Weights of a small mixture-of-experts language model, trained from scratch on English Wikipedia: 655M tokens, 13593 steps.
Below are experts of layer 4 (counted from 0) of a mixture-of-experts language model. Rows are named router (the router's row for the expert) and show model dimensions 160-191. Each number is 128 + 32 x the weight over its row's rms, rounded and kept within 0 to 255.
After each expert's rows: "gets" lists some tokens that make up at least twice as much of what it gets as of all text. This comes from a sample of Wikipedia text that the model never trained on. Tokens count by the router's weight.

# expert 8
router [119 137 156 128 153 135  85  88  83 126 151 200 125 154  93 132 130  98  99 119 105 123 180 200  97 202 171 170  85 118 101 152]
gets: "\n", "\n\n", " |", "|", ".", "| "

# expert 35
router [117 150  71 161 174 153  78 117 157 127 102 144 133 119  85  99  88 128  71  83 161  79 163 150 124 137  68 135  69 127 184 108]
gets: "\n", "-", "\n\n", " |", ")", " |  |"

# expert 16
router [110  96 110 133 157 169 120 107  92  56 108 144 112 141  96 136  59 141 102 121 124 123 184 137 111 151  80 162  82 118 132  98]
gets: ".", " to", " the", " was", " and", " The"

# expert 36
router [103 131 136 131 145 155 111  71  91  60  88 194 102 127  87 152 105  94 126 154 117 112 168 170 117 162 115 154  92 122 148  85]
gets: "\n\n", ".", " He", ", he", "i", "s."

# expert 27
router [121 103 153 132 143 171  82 110  86  91  92 147  83 120  97 145 132 103  81  87  96  93 148 137  77 140 128 160  81 124 148 107]
gets: " and", " of", " of the", " the", " in", " in the"

# expert 38
router [ 79 142  88 115 155 154 101  96  68 116 131 129 123 119 126 119  95 135 105 130 150 137 153 154 103 158 126 139 125 156 107 107]
gets: "2", "1", ", ", " | ", " in ", "| "

# expert 25
router [112 157 113 123 180 136 103  95  90 132 117 117  91 161 153 114  74 130  83 131 108 150 164 156 127 135 131 161 112 136 130  90]
gets: " | ", ".", "–", "2", "0", "| "

# expert 4
router [ 98 125 130 110 157 153 152 104  86 101  97 141 101 134 121  96 100  92 104 128 110 107 229 132 127 146 128 108  90 137 100 127]
gets: " | ", "–", "1", " ", "2", " ("

# expert 10
router [113 117 143 154 144 165 127 142  63 125 135 137 123 128 113 157 105 117 114 105 112 174 184 141 114 153 174 167  79 105 147 146]
gets: ".", "\n", " |", " |  |", "\n\n", ")."

# expert 17
router [107 151 138 145 145 174 111  98 108 152  92 146 131 121 143  98 100 126 113 148 150  40 176 167 140 184 162 184  77 115  95 141]
gets: ".", "\n\n", " |", "==", "/", ":"

# expert 18
router [ 94 117 147 162 156 138 117 113  86 144 106 164 126 107 103  76  70 128 118 111 135 135 200 138  95 157 175 144 127 109 120  88]
gets: "1", " | ", "2", "0", "3", "4"

# expert 5
router [ 87 107 162 138 116 165  96 102 109 143 124 137 130 119 121  86  77 141 120 145 111 151 200 148 106 123 167 137 100  79  90  51]
gets: ",", " | ", ".", "1", "0", "2"

# expert 39
router [107 143 111 139  93 168 127 114 129  80 124 156  81 182 111 119 117 100  87 155 144 158 174 195 102 155 128 145 109 126 113 106]
gets: " | ", " ", "\n", "\n\n", ".", "–"

# expert 13
router [124 123 156 135 150 183  74 102  82  94 112 141  63 163  96 109 134 101  82 110 118  99 183 119  76  86 142 206 104 116 155  97]
gets: " the", " and", " The", ", the", " of the", " in"

# expert 21
router [128 146 205 148 142 137  76 111  65 128 103 187  99 167 105 129  81 104 101 114 134  51 150 111  97 181 123 137 120  98  76 100]
gets: "\n\n", ".", "\n", "==", "===", " ="

# expert 23
router [ 92 135 128 133 141 181 112  97 101 132 101 122 117 159 121  79 123 122 106 149 123 104 160 173 114 132 141 145  78 119 133 107]
gets: "\n", "1", "2", " | ", "\n\n", " "

# expert 6
router [133 133 147 125 149 140  78 115  87  78 136 110 105 151  89 102  97 136  70  80 108 148 191 130 108 121 115 168  96  98 128 107]
gets: " and", ",", " was", " is", ", and", " to"

# expert 11
router [143 125 100 114 135 135 126 117  74  75 100 137 132 200 105  97  62  89  89 139 128 122 181 132  85 153 139 156  95 130 135 121]
gets: "1", "2", ", ", "3", "4", "6"

# expert 15
router [ 75 154 151 154 112 151 119  92  82 119 101 113 107 142  95  83  55 151 120 134 119 101 134 146 111 125 155 128 111  87 124 121]
gets: "1", "2", "0", "3", "4", "5"